From a checkpoint of a small mixture-of-experts model trained on Wikipedia.
Size: 10 layers, 145M parameters.
Experts: 16 experts in each of 10 layers, 384 SwiGLU neurons an expert, a sigmoid router.
Training: a variant of Muon for the experts, 1294M tokens.
Below are experts of layer 3 (counted from 0) of a mixture-of-experts language model. Rows are named router (the router's row for the expert), gate (a neuron's input weights, with its number), up (a neuron's input weights, with its number), down (a neuron's output weights, with its number) and show model dimensions 400-479. Each number is 500 + 25 x the weight over its row's rms, rounded and kept within 0 to 999. Numbers have three digits each.
After each expert's rows: "mostly gets" lists some tokens that are sent to it at least half of the time; "raises" lists some tokens whose logits its average output raises strongly, later layers aside. This comes from a sample of Wikipedia text that the model never trained on.

# expert 3
router:556476513453479511492471499528518505445482461509465504502477502499508531535520495512505462485479517534495465491524492490500544486484537478470487513481483493511490468483496549474526505464566546475492495484513461502531492509522488512554495531
gate0:495471519488484522501462486502533459478477464490462489496510515526478491457502470529521488498526482508525472491551524516482524532521478545489541478510525467499472457515497500504490535499481489527543527515531500474505469502498501533475507452
up0:502465557524537518549492463491508507499469490484508519494503526503542496517491503508531532521457490460466526500489507528503464510474482497517504534463520509499505518501520515521508488506511516477551526530528499466516469449493465502534498495
down0:524470509487489508525530491487527545512452531495501531478495514481550500543492529519501511511482477491473517478518504484481530496458507507563512548539550514505530494514527513522510496529525501531535463459490526509502540474486514476531492520
mostly gets: " year", " time", " century", " period", "ment", " life"
raises: ",", ".", " in", ".\n\n", " and", " of"

# expert 4
router:506454516527491503523493517529474522492517516483506512515463531497537517536518517511490479517507541495520505486509515498532509528529476481521494502429488499496473490509489530498485496519576503438477534508510515486520500534545511521519459468
gate0:486480548520537518537527464510489492495507459470541461530535515505531482527499500531481459564506531490527548486485513499480512546502517510487554470500506513486476529571475542496501429504448501530534493470520512511536507486494514543510475518
up0:509490538538477507506496500494547524456513457495485464488515511492512547506488495494512550478512456478554483479502488514509482475470504500543491532494479510516468527477497487548493461473498484507518523512516495474540541514530481466525471497
down0:505530488566497533488503492503498485490509445467485522507510489520513471530517523542500536534473456492529556478491474450519520496514533496488489502517473495494476484522483499497525448475504518490558493522565493488561473525495490517471473498
mostly gets: " decided", " asked", " you", "ained", " get", " out"
raises: " the", " in", " and", " st"

# expert 1
router:530509543479514502466482490507481497498457485564442485503481503494496526509534531503492462498480533519525506492525474513520512471505526422503488479486484474536495485506493498469483470489524546456500503540511455505473471540535473486533508532
gate0:477491465556489480561511529497500472485526547461515538490479520524522477487510498486511525513520531520487509502491534470476510513501526507440494465525502489473513438506511497503455510471492473521537508506480497491531508477514547533496489476
up0:462494478565478485548503508451485461508526517443520536507505506527524497545538491519484540488469506515513504468463505460497503486509528477489503532486509486458485436499478477474480538525488489554530473519516491478509537497456551562495510509
down0:495462511480490484485477554469494511484482498486546515459473525463503511521494505486498505470467509521505522478507489467476532484536488483493507497531490487533459544468511494530495523510545514448499488443494530484512500539448494519524496478
mostly gets: "9", "1", "2"
raises: "0", "9", "8", "2", "5", "4"

# expert 7
router:521467546494455516500504505482452500513516461528501490485470487527499530501544494504496481487482541500478490509517515498516512462513506467482518481496529472563500490472502524491472538480484489489507526490486477502475513497517452511504472519
gate0:506460438484468526487554517529506472533521490484551505505502502519549512515480519497505496491496505478517531427523478500468497505538508511504538489499550501544474542505500500450478507519523480485454492482541524501519521450470508489505503503
up0:472475463434520535531505518523529513530506524487519501481494511524543507523463507531491491495541499526483534498519487540543520499531513504505509514511516482480509526478502509486481515514524501504498528505508511513456489523542515476530456517
down0:502475519476475455501483506520551519498538477502467505456495495531544467503516531496474504546479501525483476491485500501506488505548511476515472483485528563464484481515496497467485495495471491497442498516459521545517496501487519463490519443
mostly gets: " England", " Soviet", " China", " Germany", " Africa", " Russian"
raises: " and", ",", "."

# expert 8
router:504490509512468509475505480478501507500482490518468528494499494506472546527551511498491458500482528510510474496518485527504531457526500491546536486456492494540505468520497509470497489484539496464503522526488453493481491509486469524521509510
gate0:500454510522479555485533488486498459498478497497498486485515466533529528519545524513521470501490477537466490467502549497477502506497475536527482506500486525527476474533523472510506485448512495484513505486491478511492466465499498485498495497
up0:530500505519545516471515511471499474527486508532529477452518431491531512503529489497510504548486481522459446514526532488482459490505476470510506464462457499548442464520513517453503469478491513496529487476520484491479481476499486492551515525
down0:539482494485542563463550529507458492456499528475457491509501531482464470509516497500511533509523565491486511518513471487509464467525504491477501464502499486494514496523458535516515469463510486456510484455499508524458487485523501475513485471
mostly gets: "-", "|", "=", ":", " *", "===="
raises: " ", " F", " A", " P", " In", " I"

# expert 2
router:525488531518507511471475530525532480480438520543492501507496485502485516565532544518478500476515509497519507510508483541507533455519496473551503464476497472515522468497484538475495490469530515467496522535512496461457502554489479469534513525
gate0:492526490492496487513496457504482498486496526510532448508516502484519526504498524522484482454486499465472470516521490536476501504537505518522510503499471508545491458492491516535536516454501507500535497522458505490485455512502455480480498510
up0:506475533503508507509479538511493490481497513505499427529512493477481548474487464546498501476477525540492478480496509489498457496486533508490440492483484472507512513478499478515541501482465464512509518525471464497486521488499485499477503486
down0:480500487478537505512534517541489474516487516474501521546475499512517480488502493511522452509455490511524576532515520463450466495524470518476482482494455530509491516522511473492503511499545496466509518503505470502476499471544522481476461464
mostly gets: "–", " ", " (", " [", " $", " (\""
raises: "1", "2", "3", "4", "5", "rib"

# expert 0
router:488526502502501500471483525516530497527476501505516527484485529520487510540524468482518455463514520468556509528535478539488546515513489482535520469441522499497501472491514483494485488487557522469524519509496465502470502534535463514552519513
gate0:515467494516543461546471468508497480476498503479523482488490507562487489484474505483471517499518486534487463429464527499541473508452513506474445472469497468491516481498524549510584466504478472471476524492534500457499512472505477502486467523
up0:519520520494546509500466518514477517476518497482531475499508502463477498507499520523487502523532471497506493501506509493514535483478536468486485464543496505469484459522502504561468440469450489516523493477495482505505549509529512500530542494
down0:501533524529508520510498482518513502493497490501511514506478501515473504495542489496512516505516493469505455534476509506494505462463490541508527469481496504517526499526493468530462500471502514493518474500488491548466478503492485475518517510
mostly gets: ".\n", ".\n\n", ".\"", "\".", "==\n", " ===\n"
raises: "=", "==", "Sing", "Scientific", "===", "The"